python train.py --num_hidden_layers=10 --hidden_size=128 --n_experts=64 --experts_per_token=4 --d_expert=64 --d_shared_expert=64 --hidden_act="clamped_swiglu" --moe_layers=[1, 2, 3, 4, 5, 6, 7, 8, 9] --router_score="softmax" --normalize_top_k=false --routed_scale=7.21 --balance_loss=0.00737 --balance_bias=false --router_z_loss=0.001 --init_std_router=0.0225 --lr_router=0.000469 --num_attention_heads=2 --num_key_value_heads=2 --head_dim=64 --vocab_size=8192 --norm="rmsnorm" --norm_place="pre" --norm_eps=1e-06 --positions="rope" --rope_theta=10000.0 --rope_fraction=1.0 --qk_norm=false --attn_scale=0.125 --tie_word_embeddings=false --parallel_block=true --init="trunc" --init_std_qkv=0.0232 --init_std_o=0.0 --init_std_up=0.0232 --init_std_down=0.0 --optimizer="adamw" --learning_rate=0.00213 --beta1=0.9 --beta2=0.98 --weight_decay=0.098 --lr_head=0.00675 --warmup_steps=586 --schedule="wsd" --decay_fraction=0.897 --decay_shape="linear" --final_lr_fraction=0.0 --batch_tokens=32768 --max_seq_len=256 --doc_mask=true --train_tokens=293900000 --max_steps=8970 --dataset="wikipedia_en"
Below are experts of layer 2 (counted from 0) of a mixture-of-experts language model. Rows are named router (the router's row for the expert), gate (a neuron's input weights, with its number), up (a neuron's input weights, with its number) and show model dimensions 0-127. Each number is 500 + 40 x the weight over its row's rms, rounded and kept within 0 to 999. Numbers have three digits each.
Before each expert's rows: a language model's description of what the expert responds to. This comes from a sample of Wikipedia text that the model never trained on.

# expert 9
Description: Ordinal endings after numbers and the prime or degree marks in coordinates and match minutes, e.g. 32nd, 3rd, 67', plus words like second, later, final.
router:474479536447476542466497529484488464533531529526561504521495555552462568532549541541503514507478473519536470552496544475593503542517511567527422464515502473572572519488503458586450544453491492458535478444543486474484473467484560604523444530506587518490474551545422527491528439522485558471436476508502471563496528542503468511494529527584533519496498461410451484533518543507434552498498
gate3:497541440495512549444477473488526480574456473556548485508483495496507529566566516547460529579427458546536455523494577467512482496577519554463451477546483488489536497557496493539468549508487449495490447431490511496428524520511525518492518515386544528439516536494419522503462498473419570476510522547497453500487589604472467523555514498559518466479511464486442506536448453465522505467509
up3:539561450480490536466473439498509521550460426549567464464450475466548527569530498562472494514425423556527478512538539470500472513576502559431470530535433500508504452541450531552491520521512477542449477451460520499464541566504528499473543474462545558514529501483442558510493558440488543467486501577490503495455581584460476496511536517518531421463543494512487542493484441440536518448538
gate4:563526521480496557516548549429502531491503537521517499491545516527578534529491529552471479502444518566480552535483488434456531559557501503471553491510521428579554478470499484497495535462428445501508451455515466488482487466462556554494401556505569504463445519519500518514551453567523486489504426490518522524511542535534513489494543509589515557533494501421427484584458560488486572535441
up4:584556533502499555504529513391488552464496508471451456462563500468548513554466505506440448499511544552481560485520447495385512547514448468439589540502485476536572525418489514474527481514421492528497497454477428528547549495470571503503435512547498506447474508501482506529548494541538480492500461511542572518497500530529542497541540485544473532514532526408477492532430510460513565476492
gate5:469445559482473488483481584481474488458514593648538504468512506484479489484589478553496570467547413521456536565528526482579549512507531529458471500482512524583525473487495471509516543419516491523489481460466517473473463502537566516490434518504491551469462526592457477496512536496464567539474493451519443529519502500516483523445508504531597565525496502530531489491551547528450495490470
up5:542518456470513545486583480530484495592543460440465537569534537536536526525450552467593488542403494503549464534431497535433500485516531497599536494530524467413515541546526476486495488505491462450565478516591448481499498452474447567507545502450550463527519499486507578494528440524493458441506435486486461530520507485498493501487580506496437491554540491488460442514475534503473519536494
gate6:504534475468526532492466477451547391508488461532586528482457491501461570509535478510498517568391464488505476583457556457570497541545527570442442452496496510518470469531537559561484499444470514449548456442512509498530512514419552543461479529478537515451513505470461502461442500462406563523459504528453528521458505468500431536450498551543499489494525495478441570538512528506513497466530
up6:504371528502488447470542521559539553487485563512421500534519524520522502540469535526544563430536535494515540472537476516454506485451542454528590485477550463523553537512482439449479494496506442559508498550549505447415440502479442513532527532454501467564503524566546491491511467497518515459466481443545467512545515494506485442488503520461431435493454492519532381519493499545457509556447
gate7:501548538456437556467527523466500455526527542538517538519549496484482519455557502554555486490483480492516529555487531530552496560547482563511493533562490494509506430490443501538530616462524483483503490426515486474497476529534522616506435525546541501429486622478465522572457520593506522517418452422518481523473461502512497577519512491546513547527479509508493529492490514530434488558467
up7:490570580521469522557454518470412516495515496501470440461575473440456526462535451529514462463517541493451563577540520507482477501494446562496463576488457545511508448485497489512499564526509541522468558435437487501484542509523523544480462473586454488478489556498469503565460560551541485566434475474543491543448411468511523568546499482513507509488478530525500562475476460535395521501507
gate8:453520508463503542462451505471482522522549533506479522440505523494499532501602553477486479484540499442509489532521484551468469509455469563466489454536456572513609507526533503549420477459520514512478511536448512512553460542477527551554544500552559577461420511516549506513429418540450520530506520520523491505423496499494537521446526517509471523492404481360534556469479509500458468488502
up8:427509450459525556512464511494537495487480501463499509428584496471541538558497513512463440518488489435516471494464463541476525532480506573494496401534489517511558473536538510549424467479531506531450502489493487509565443518505494527513568494535558507458486529504504580480421438526470589522516529496479511440417468472505546462484535502509487504460415498355518584460480481513482473451521
gate9:470480547473464544477468557492468458449540495535553481453527482535478515462609525536501465529494481562479549582588560475567481529536507572553451461484522501558511484495510483526482531461539485450446484458505525437523499478475531526530444544553533495485456548535445507501520482563475625514490500479487492544468506520546502529513518552554570599511397473456474510516494544515457521543493
up9:495503506538526472504480535534433516449502496520523429409549492479469464462637459506463452491527469534443547498616554538498504491474469546524475518450460535570502506494466470524531510484540550455417502455459519470532525479538568528534483471589468502432453511510466483522486551580494578545510506474520517485466488475560507574522477505501523584509435520506575491489481526511448481506481
gate10:516535521446516622512506474476452478494508543504531466465499503501476587520481527500500490550507509475589483522551551508540470565540477597451455474524468500548506509547475500534499461501521487431578493486564509383504412504473504535514494570531586482511490546542502515490488436494492548516470496488514513550513495509549521524484482504585493533504406475439414509552521512592501541485513
up10:553571494461537615523483414508416500487455456485536420434466472486483585486470546460492445539558530501571505482549523477516452508542472560435482509542467526511473516518486524539519466520546501497468533549574522470512447522485492479458512508532567475513519542492474493478506470460502465535465517479515517502468488503565543549473485516559464475479395520427421542496540463577532506451566
gate11:526455539432473550491526515474508556466482521491511537528536530540474578437558525542469533470510500504572522540527491471527476511497516559567489420487526505505641509511491467548445584483547450488527466490521480463491492443463570577551473519528503468521473545519475435513531428506495544507470416446597480534516524496533550510503507524559521454507512506408473485564478521461462543486475
up11:582501487443520546534495500533493538478443497444439484450522521486491614435544515480456548404534538455511561510529454491510472481445440575582498463489477540485617487523521526492446512543530477516497530554478518544531513454522522552545504479531447429505478460508503475505454449452517495532487466421562499508521437458553534500536492511505459444427462499455500499528465459502492469432525
gate12:492501536472480455502532442488558515545534453473527492463561515578512492514503507469591524503539450513573454546501523502501492489519525562486460467459540490540478594436509544532525522510542532517543474480592409504416427486469609571502490525532537548549447532516544542507502513467485471490421481507495495545555579532504514566539504454523578464557462487491497464540463507461517470514493
up12:519549476507463540499527480511527501570567496504477481452526533514560493524471486492542584463499477519579583557511474483463483542450505462470484512439479448559539585464528552522526464517540499564541479609487484517527498495446519522472512502490555475593471549519514539471461509455530456501449470407465530537487498526436462482506482492516478439471465418506390529540410527498457484498522
gate13:516451578479487545415573498473500507493488527510608496487537527477546542529519580544463468465507449572574482519520487549520453470496510541484557530539535481553553457529507507556476504425468476516475483473523477441443393496508529559544485511509569535476484566538471466417476452480449546514448499480548480530604549488516501487503498536521517506525505500415450457486509508516490494505430
up13:486529546498469524484510493530475480482548507525593493520506508558463548454551513494434507442536503585497530520551450449497447526445516545474547536494575473598555429532487491550458527465545486549444461507539487440490418439495495539567472535516530488468439488501531487538468548479488551542416469416552526525573486524567464480453440525540528512491483462454464494515506541508460538490453
gate14:481525467475449501446534422485574525543570555541510539505509602562513499492555552491492521553418423487562517512501496505531524558503527436477457536437540487550492494513510489574469525501475431500541466503504513504519468456457516523497505509405556507516494514480525536436523468543464559470524482526441480540496512433476440478556543478562488501481470422419439510557469474443512500546554
up14:529503463524471438459533469495528521500587521511496505506554589531573547452564490467474522553426430493568490481528420538546559503458505443480575526482537470488537455503475502519501491498516511577551483565528560461537496517526499483488517450485578470534592465467518445499554467429492536525459509523388520445476460481491434481522513502488456494453464480469475510529437481463556498494545
gate15:470485508491486520423462493500476519551524502534508528458560472505578478566576536571509474522569515498495499545463467534468520509536612502497480509482492499559480465501500504592462546455515501451547429492517485507469459477524497581513536530434633487528487572495472617463530470546460519532488506536483508516562515507487454573514522480531516529459453453417480517541500457540501472537521
up15:504471461493509458484499461510445587483489456486475511401554477463611454524571502506505465475559497494486511518549456543477527447480502488498513531515468511524499463519457542610511488503550583478527482572476510498505494544539454496449577443498536503515517529470549573473497470489521513590474535518467503471499502479474446570512532427467486509455449487408492542539429445591523462475510
gate16:437561519439463521490527536487511472513471560540498467551506487542551494533534564581478494536486453511529515511471523445577514603559523487506464472426533446516545483555425432541466481519475493481505424442527471476494474460515559567522417497500529486462423501455434522540484514520459561509492496492406440550522528465401544479535527499521536510507463492509544505516507555435522509496494
up16:503529582495456490440552465528443456470529496544526421456564464502550452525542509532552456549503446552495449536563545515568546530514510465503517554450539445536533558483441470552575547501505549493536446443532561494445514480549477501497477524565569511534502507520463558523520542497508481537439529480373467498494526463535553530568486412516503509509449491517507498495475505485461534499467
gate17:478466470423467536426487475470444492534462534581483549537513507496502499498495489513508537489483402492465482546543500416567534490521544555478473487470521512551568535516595510534464523449463468440590460510497497440507473535525495537451478508466482480467523534524516593412517487502429503515497490432517472590475519414473419511485577493505533431499486429502490479455508498553491526508491
up17:505503479513410515592463588539451509552546524417433505474496581479503590452494447512526556494487463475516494533445526509550512521398481529542452477507509497494543573521517468464475525464526470567505502536465556496432511488494526524516503497489449455524543480553504495516513463428521473462421461429509519523499496407505500466494513530529501470428567468552445506532526479538426552508495
gate18:516463518481497524496571495418499501441510550549548517502541525557510552495602492498459557555474490576499494569468503543502568511484523456541536470483563469539553479490522455475475522462480470530502465486538505461491431382439560516495471514537583529510438520588515493510490431491461558517502465482417488491528507490545466488459499563517497514554491487383504456503500532537509551539477
up18:538437460500519479545521442478470536427503515540529471463529497523515562420593482421501521554451468527423499527494495566481580480453485457540544537467503496534566489480510449451491499507547523539507502551475524472545464378474559456447476449540524486526451459524529459483455483463479549494529515476431527441464505494606438550457506534469490497504502522423528474459497508496544515466523
gate19:466532524490441527466519498457481486521570506529511511510558571515517502520608525526511528491465516476602439568488524461491449505466601511494404465487504452553575562488499471605493548513523509540509452446562484441429440511483515568580463513521507486495501512504497528496457453518468559452472468473481460512521576551498524515494516517547571545471495450518471505545538482492479510526441
up19:517525567486528483482507505480478410508441517506555494549419507466491512567450466525448478509541484517494446497438492459553414498483490484496501505474509486601546539504459522486484558475458526554573482401526441510508523464486525521509407504442536475535513553501491451497430554468506464522536492465511518557597470533486495431536482535502470496520524539573575551479511500385487503518486
gate20:473504542437484571458456499521544513481539474591592459425524473476513556491552516547547486452491470519468502605532497479494493438571503499553493525565479498500480435509490523520508492420558488505484493474465485410513484469519502536467486547534531598545478566553485575528448467566476533462500511497492448523519527507514462517435554522518506529524471538423488486592508476566444492504502
up20:516500502488536558495505451500514559462551474546491459407554465456452471443526525515531484432489482450431488499658489605500513433529483521545488576505471557468499487552546500544547454490559528501442556486453524459512503427579464525475473513539502527523498499544452508518480506480532532550483537469496507511517467437515547537511504431526487520491499545424461483550461538513532451458478
gate21:488461488490485495481533550479487480492571502508551526464479584573589555516527523531478560495533477561487512540445546470515511485587555539505479451480581454579577463469517450480403515421434515547507472490502485386491474477511528553474481527530549517496487521508505461458472461477463532459456466517472470500505500505565485454500543508542555547473566485453492467485486591458497564511507
up21:468466424484469457548501547466486525444524475470538494423525584538566582435585566493429563467468435540498552467496487475476526496466492490454521469440543448545565482493543428503421471456450506546484475557481535433521445502486535466528563538566477497468515512488553457486516477487491581463501510502530489493449478449519455468449522562513533520453535474499516525561468546482519531497484
gate22:523460447495511563487456542461554498502537535603455515453440519525545538480565526479546522466508513499489467524484507443532529538464480573422525473614499533498568472535495531497500523463468476454482450463458511446514512411459506546546503542497576562494543555480470477443517491513464565494511532520439447522506482486475419462562546502482444540534498540505449522443491552518450442561518
up22:486427496457425465469553457452523548511447582553459521476482531468557558513557538553450509488493451499523477507454473519612513469554516488468467492482519489508563498522479535563496498488418505629541478492479540469439425546501499483525472513468508488489560469545430496486533464440525605517504509459439509575530524437484493518556475552514530467483500488541549522478481472464500514467512
gate23:525481501459553530426486473503571417482507576536527513482506525557541544530469498552511544504458501538563487522462538466539482550522510508479520521459549491570524454529433510431480573443483474512524439468598480497497484502488572574512492500450608515461429519470465520522500470519549550448512502511427411550517546531486457510514550498495518521507479506403472494517465562546469553502513
up23:419476470473422537470531488434473529496544511567486539552613470523419526481495580480496501513408418509509516523493503511473525506471508481491465472505470454446521543502601423564521481527527485466483506463448475537469449415485523489542481550482452495529482569553436505466544529547420557498517479428520537515508498493489494474519442541524509496485508463485490445504524525419527489534440
gate24:526531543432468509467510482441537499476523528547566527499528512552473580485569556490451465549485501564513456546547535466549481544501518541521432488519494481585542428517500448523465511509493490456570495475558502431510445452455519554494456549480560541525428539543490507518516455580470523469465489502504517514518534547567470508434507532558504526499460510403419471522566575540488538512501
up24:582573509409501488468486436489529502422476487511541458477504458504460538504498584444452435562469525504473479528586497496486456500489469492542479551538467536510513423491491476493491460551546516480530546499537547481575478472472441465451468506565532527552411504519496513521472504523482484499484550533499513453473503562584498502425489496515443521477466550389456495482579532551531495463564
gate25:500468567499543533522477552480524474450507505532552523480487578613508562540555499515393517508533515475433559544566523479494532474527507565490486440392466562580515468535520455508494557487498435477532464533580497446524495463543445540504509535495499493466496551516546498502476476536488534483472511496410539471450606528546498447494526524510509515526506467515437484517500495566489470547525
up25:525538503478520452485536493512544519396527521546545456463488482497526516508505538490525461528502549527463502533543484462432480488506546479474560566463472452515515521425540527565530495473554513518503462477592470473560484431462451501457500482555519593546455551494537534510488527566497425506498517544425517447515537566564525524418552378488468525540490493440432459503504532530500475525499
gate26:515489546461513536446544427536472541452502471568427540493505488573525521527512525510514463389548461505542577477498466493419508454518500520510467515588518504524522513541572472512447481463510487405565489468525443514569488481568508477500495520476529475536459550505538571444570431460499525510510451471441460484486562519498477529511548474469522440524509469511502412500535478470513433440537
up26:533507522497478538500540521540483591525566598517464478382514522449491519437534483458526452504473441535547515535596482519480542441494507512501580533554457506515561459526551562446478476445527501542495531446528493487516542465468501512420434495555527549507524522570523519522559489562529522479509470500484495537450464458506531569505518550483570512512497465506491444505504552488514456494399